From a checkpoint of a small mixture-of-experts model trained on Wikipedia.
Training: 215M tokens, 6574 steps.
Below are experts of layer 2 (counted from 0) of a mixture-of-experts language model. Rows are named router (the router's row for the expert), up (a neuron's input weights, with its number), down (a neuron's output weights, with its number) and show model dimensions 128-255. Each number is 500 + 25 x the weight over its row's rms, rounded and kept within 0 to 999. Numbers have three digits each.
Before each expert's rows: a language model's description of what the expert responds to; "comes before" lists some tokens at least twice as common just after its tokens as in all text. This comes from a sample of Wikipedia text that the model never trained on. Tokens count by the router's weight.

# expert 14
It responds to: Percentages and institutional nouns. Final percent pieces of decimal figures in election and review tables, plus capitalized nouns like Population, State, Award and Party.
comes before: " |", " of", ",", ".", ":", ")"
router:535527532522515473490525503481462522535514509457483468488523486526515519471486475523468501515512484527496508531468487518543492508519507524508471469537479494470451477484482532516527478538527477529491491470483475479521524527481536528531479535496531463473528481473493534530473486495467471516472528529496498506463479526502506498511515473521471511501523530528474520481480478520487511538520
up0:495514522487468485489493461525541455536482486443489525521451490452554502492523501489436458498529515487532490486531526473483493484522553508514518486475492498534514441485493477550496500470484537480457510552533501511508458492503520486510509511536458479543505498509549508497481549545505460525496514496531486458539509488495516454511485495519470486463518462476552477521486526529502513501541
down0:504552535493539532428536480489510469480541476546546522512509527477458461472505533454456484490500485500542466493475537492488504499488492501520504475488454521509464544482516482463527498475534503503487469531530543540507519509497500466512494496523501505508491558468505494502482460512502494495472532507509461532425531525498520551512495476507511474511502498481522500488473465539441531510527

# expert 1
It responds to: Location prepositions, plural endings. The prepositions in, by, within, under and among, plus plural or inflection word endings (-ities, -ments, -ories) and paragraph line breaks.
comes before: " the", " a", "-", " be", " were", " are"
router:522522530525538468473530479473483521520550535488476475479521487495485533474471468515476479532530489523515512506472468511518486522540533517478468486515491525466473480478468520529520490521518468517464495484462474469532528455482489520531497523551520497477531466465511526511465479495509475506471535487512527516471512504496453478507503464534486487519473529531468526473460457480457484489533
up1:490486484540541536473519542525512470514511509463456481503474483464518482484441498500537469505466491494486492534560536470478478466527501493514533535484483523485538521498503465516508512460514542477489505510524489488498493471501470494446506498530468526538464479511491526504485517545499488482521510513518534514513526523472495489494520456468479496469489484478540488490516515489470501493497
down1:474524480511486485468494517510513471504489500506517489527509505488507524483462470544511490474494509528520479479545487468480509584534489495554476465471499534436478497531499506468516539498551501506483526518464525481510500523534478508500451481501520482455500480514543529509462556451477476513481492548490523506510468509477518493488509526483486455482530528503503493469491478484455473522541

# expert 48
It responds to: Conjunctions and auxiliaries. Connectives and auxiliary verbs linking clauses, mainly and, plus with, had, has, have, which, who, as in captured and killed.
comes before: " the", " a", " been", " was", " he", " also"
router:528530523505511475456517471495462519491519512525479501519524492519515512496494477490470485489521489514537471527459475508457503544528518518462474496516481530476489481467497559530512464511517470509478512474466474466497531499489535526522459512531531468502519468470477519515480493482534475514481521480530528539497542471484504522502500491523468546526484527528472536481493464534478530514521
up8:505486525476474507487486510558511471518495457502482514534519517506522475460494486507512490488460486475513535481519487505520542504484526507506533514506499488480469534489498543502440488473478467494478504491504525518491462508540473451505507502526484490562506496532488478515501503518526494492509473542450485516525532490526507485483457511532503485530493474527539527450554537503557505485478
down8:472517493496492545479511518499501503493475480508524466500482515529531507530515514460552491509474511524502517484479501512514458490484494534475493488470514538478490498471520490524522448503494482469498488467481504540498512515509520522521495495511464474499495504481495491518498553426523531477538532512519511490568497482446481491479494450485517529432497473487500523481466526550467474493541

# expert 60
It responds to: Location prepositions, headings. Prepositions in, from, on, into after verbs like born, located, released, plus === section heading markers.
comes before: " the", " a", " his", " their", " its", " an"
router:510526517523522474503508481480533523509529492485486482519535471524472502482472490540472476524531575516487489487508479460493471529525520542527490466529493525476483480469506487533507478512507482529479484479470484481542514462469514513521518524511497487491515489472525515530470495486497486483484520506491506523477512538500470492507459471531507490496481530523478512515468471485484511511529
up1:509475488496463504458480538518483469511495489497474484519515517462503531471493498495505507501493522518492486489525494504534509495498542525502474474507506511544453486481465448493493470468494527503512515550487478512488463496522521521476510493482527495524453540514549502483512531527457464473509489444541468493466463507470527519443547537473500515496514491529526466510487459517507511503518
down1:556481522525491519519539496466512494480501463534512494494502472508482500503510499514503471448479518458515473492538489490504473527530481485476477460484501525478516484529528565479490524516518498473485455483495488500447470481500500501491470500499485506503497500497495534501483534461466500510534504516502547473467532456475501467509507500521528508498526509497529491460485463549487461491484

# expert 51
It responds to: Organization and role nouns. Common nouns naming institutions, roles or domains after the or a, e.g. team, University, League, Season, government, boxer.
comes before: " of", ".", " in", ",", "s", "s."
router:533529537512516483470522511491466523541518516471495481481527486493475517509478475516474532514504486530512520542465487470549494478517525519502480474534478509481482494489517484504530465529528480527501471479497486490526519539475485502520488528512527470471529491470492531515491467488474472525470531551473518519469500483535530510511529484510462498517548513525474532469485503466462536551508
up0:490507493519482497478503518507507484488517467483495501499514503508506528484487508510507478491517458470492497511528525478441482534514475472490535533524514477522485498528470488485491491463499485499467507503503499570479463415508498533496533500540474489539510475500515515508503571507406502486502499459510474490488541519476502550529576484495451470456513495463501467437523509518526428508495
down0:473480518537561487445488518519477477453559451489495553541494485516488535509473517479553504499495499520489479491532495459494576518473467474505495478494503481496499468466519478547566487532505492495504495506496495496507507496507497494504500505500505497505506499487498504502502497501500509498498496501504503504492510498505496501504497495504502506503502508504498499509503496491497505502502

# expert 2
It responds to: Line breaks. Line-break tokens after sentences, headings like == Description ==, infobox fields and table rows, usually followed by a heading, list dash or new paragraph.
comes before: "-", "|", "\n", "The", "In", "=="
router:527519512522515474515524464475480524524530526518467490495521471529501520496472480524510461516511518518553528509544474461500484541507514512486476483530499534491465500483483456527518463526534476500470527505563479500510518455473479500519530522473500481486518486489524515531489491502535503515479522522540535457497506546462451530499529478518519452534460531508476537473486455433496487523521
up0:514535489506452534470473501502461453489530510508496524476441490544486461446546512475516499471462465512532499548491459476501524542465507491516529537522470505482533545509522486511479477495475529468519493466510471480481528517492506478464515484502469499523468492508484534511503540509510498468509519498515527503487540498535499510490501458494514519518548496484521516520494535451545515456464
down0:531508487437475463574502510514493508502477479516464512497494500488550533522475508517526488510502498542475469490484478521499509502503495502491496466454501475469469477444510508455494518519531479528484512519504507546504485502480537508513546534515500482500523532491462510502495469515486527516458491538484483489508485502492468480505492463491544467477473487543457538494497472525502488520494

# expert 63
It responds to: Standalone numbers in tables. Space-prefixed numbers in table cells, dates and stats, such as 0, 4, 13 May, 18, aged 18, 4 stars.
comes before: " |", "1", "°", "8", "6", "7"
router:538522526520527484537504519475476528527492531460470478518521472527522524493485476511469511518499499521453482542479476508459472519498530518503467492512480537473472518466506494523540495522533482538483489468485479531508510509506532506517542527505504470484535512494523519511488495477522473526474530543483548508493511443526521501498521471527475510495531523536489519493478524566485493533518
up0:476493546494437501487502493560536508500496512540490495476505493526522503507505532491465485469469504525512477515503520521467480519495505440497510476563526504494492516514464504473477535454498491426491533489509522473532479491532494508471496471448479512483431501537506419465485528534470505499546518500495480514504472455488515514512467471488475447482476474484537528501467474493500499520532
down0:448490471489462514485515532486514540450481477511495505494554473539512532505483506521508506513505513513503495481457511487517509487532487438494536521507484558462524545498494477497502501517477520466475485501514454485499480494521531513540450489501549488503559480508530527453506528528475463523501464541534517518514535523509506538505573533519489491506476471519491473533498511550499524482492

# expert 13
It responds to: Directions and modifiers. Compass words and adjectives after the or a, especially north, south, east in location text, plus first, new, National, two.
comes before: " of", " to", ".", ",", " by", " in"
router:510524525516525479479524524476503524530520506455446475511529481538466516480472483523485493533513483528478491522500490490516473517503518515498478471544484495470470472469510478520529475532536476531497470473477479470530526519481538523515502518530512487488524489471500527494481477477476471516491517504515491534472521488526488467525527490540459460513521523527478521477482479499477520501517
up0:483491492474495492472518499526503512482468499555561498474424553486482511501474513485512520462484497508493498488491472503494526494522510484471544518454545469477484501516503496491459518510489497493483496528539526451505486480479504478496503462514504540495501531501513483504542518530490489491479466493478524487485486530513513480512516550500488526532517480492508507502500449510541534496491
down0:445539486473514479530494528482506466498489506528482514476531510509489479498503482516488532504495490539531537446512547470501487508492506483480562541512483530483464506494528528494491531478526542514542466473507497528488495512493496516500537457518508493512500480499497484530477498473519469512468572516485535496504564498494516519485516472466524459497506523434449441503520505534481506506507

# expert 29
It responds to: Table cell separators. Pipe separators between cells in wiki tables, plus the and sentence-final tokens ending in a period, such as time., ion., them.
comes before: "\n", " ", " 1", " The", " 0", " 2"
router:519513512536527476471527450478471513507538535461466480469513465458467518498471481495494467538521467521538523504501479549524495536528528520508480484516488535490475513488453478531503486512520472514447543520493478504537522427487466514523500512541509505480516460483549508502467452492540495502482515486516507498491474546473460511539510492525495472525450534504480529472461463447484496466522
up0:440488463472482506511521524487518458502480511520470515512492553425494521523521498454488510483466501491503513463543489537502498485465508496518526533512500501516507489518480494489507495499530515493514517492484517470461501452503507499498515506499487556501531510483500519457479486507523515470479486526483516466481526481521525485483458484506489520508496466442518474526484522500525486560505
down0:469460494543510494485481546514464481552497486517502523516490425452531507529468438488473470460486515503505517552470558487491502484484486516495539475527501511508561494463504513483547526530464457484517504485472508551496494511453498475501471521502499471507489515464497497500473474511516503480490509505532509531524486502521489511493505495481462458493503520505481495509483487518507517501515

# expert 15
It responds to: Table cell separators. Pipe separators between cells of wiki tables, mostly after numbers or names, plus infobox labels like chronology, Born:, Died:.
comes before: " ", "\n", " 0", " 1", " 2", " 3"
router:522516513533526471446525465477476524508495545482479484472529467493460522483489471479494489529526487508541515515490479545529485504526543540518484483519479535502473478486473504521518475526522484541464531498503479570529530454491482524523492527512501504473525472480521516505470475480526478522477522533494542528480496520490491471527478483537548544509488531517486507465477531461493484498506
up0:502460468530506503502533501522501443515517497527462479568497468479544515436534491502497509518514489506525523468511508529485488524486539534525520496506522530518531511494479476523481544458458536483489535516510508508504481476523524487492457493506476539476510497492525430541483491495500526485521483496503534496526490503505502523536485484481512466465497446485510488564487495497496490505512
down0:482519536516506486496507542509511499530499511492504474493524540554506488488474491527518463451472463466536496454540469497482478489530485503536479530472467499529530458498488510497471528531486494550484509489470468496510525528507508478458474520473513487511504483473507465506498523505483486502500539477540498550481517546483467468463505472496510489480463525547529473518477475504503523522508

# expert 22
It responds to: Sentence-final periods. Periods ending sentences, often fused with a word's last letters (s., a., War.), plus month names like January after on.
comes before: "\n", " The", " He", " In", " It", " This"
router:498512510522529492505498476476484517527538500460566484536518457525493526491473481478468514515499465500468526515475489508511465486530535535540485500533469519486460499478457458512521489510523497496477455483466475483472528459468501536521501502486524472477528465489539535489474466500536479534472530503468502556488509469444458484540522485467499510536442530515474519499501474480525519513528
up1:498457473488481544519485463534462504475504492494494504515450490502489458531477500505465481489502555532538543450487544483477485504515495479510498511517591541529511500501500440462521528496518440524482497529490498487507505488480484479467511450473463509493459510497498463459481480511495517486467469512519537508511484480495542490514456489485472522510498478499530532498486495525514507514543
down1:540499559518492510519470484484488492484503508519526510451506430543500492512481511517453487452510456521463525477527472520497544531480446469507537538471483476462492457474462467541530496480503458516464486522496509487500499525497552521512497481506515448472504472516518542519465472484494484534492532512462499472464492487490528487532512529506494502594514505516477511520487496468541506504469

# expert 4
It responds to: Plural noun heads. Common nouns, often plural endings, right after the or a and before of or in, such as races, species, seasons, works.
comes before: " of", " in", " and", " to", " for", " were"
router:526524537523502482466534532484468520534529491475464484482528487519477518489486472512470492500499506511522517534461479512533495503523521527542473476521474507477479468479501493514532467528525485531488503478516479469521520480513475520524476546492531471473531479483539529530486481497495477524473523520484490499462504479500525516497517483525459477517514513526469532497468473452492548534511
up0:530487488501545543469497457484530479455500495472515465517473500522518519428494520528503512488514516471519459465496498501532520480468460504557491512439519479481509526551485470484478495474498507519497537529492493507481508537494506500511485450532491511511497506502460478535500524508505525493513521506502462511509493464559500503500515511480504488464519448494511496456498501506510519496520
down0:523507510460535501492523513492483482546529511517509466499530484481502496525528562503558542503512529500500511525486481546443499470527479477485489530516530438565494525511508531483500528518499550510516488552532491494537471490444476467510472477531527526476513485526522473487471518526493492498493500503518493490519522527515496479503494531516531499559458545483477519490509469498498544502466

# expert 55
It responds to: Infinitive and directional to. The word to after verbs and nouns (moved to, due to, used to), plus the closing = of article titles, and into, from, not.
comes before: " the", " be", " have", " a", " make", " become"
router:509524525519512477486528454470536518521526496487506479479528489471476526475497479511482509524533506504472487491483474506533493518534530530448468467491506532477478478476486525530522477534504477490469500467492486463528531461482473521534527514532526467488515479473503518533469478485508476509469527489505430529476451538524505456534509476527494494519502515514480532474464485525483533467533
up0:488467516489488440513479459516491500483467506502529519528461516482509518487527480467506497488463493491468528497512537499494502532483524489502486526455540515500539475497467505478504527507492522484527535520514498526501460495488493473488471494505534465544527492523532507524488500553522459466499509472459464491524449513528540513475513534527538471474445492450561523527510513559511475482536
down0:521527482523531481519508505496458502475511473508505519474508508505507519525510525508507515483528527495506491504506547501485512478508504502457501487504471484518497506487525523484514481526502521463472482477508528507512535483522497486503518527493470445508484537523478467542481475504496471482458478511483522494517516502515516483483508537464543534515476507520490491523503485499509502501492

# expert 41
It responds to: Linking prepositions. Prepositions joining nouns in names and phrases, mostly of, also for, by, at, on, plus field colons like name: in infoboxes.
comes before: " the", " a", " his", " their", " its", " her"
router:518527519532528490482536483485501519527524544551578470450524472473469503487498492541492475516522490530544477489490477499510494530524489532534478488528481510476469468475504491501504500527506481501473455477462478464528531481479496537530531521531536482492516475475492521510469480465546487507476516527496521485469499508477453487493480490511514524459532510523476525464472466492477530504503
up1:484471493525481533510476479510489491512445537537505519517475490519501520495492474504490489530478548522532504538478485500523510496496453477507529504504526507516518536488469467480481506525532534449509535521513491511488440510477495516481501484527527496477495467486515483504505510494549513512538478453532481517539489476515542518515518514515504511530506478529554482492523492527495518481493
down1:539485515479495539519502467469516466470505509498538455502502515480518487529532527500567489521541548534460460520502486520459464507492538495477507504533489505515486518518557504503505487474464488512448486490460543468503527505531476507473513494486494524512471542500510486502461499457532515516491467493522530480501432481468469499491466504470520478472498521510476515492493512521524484514491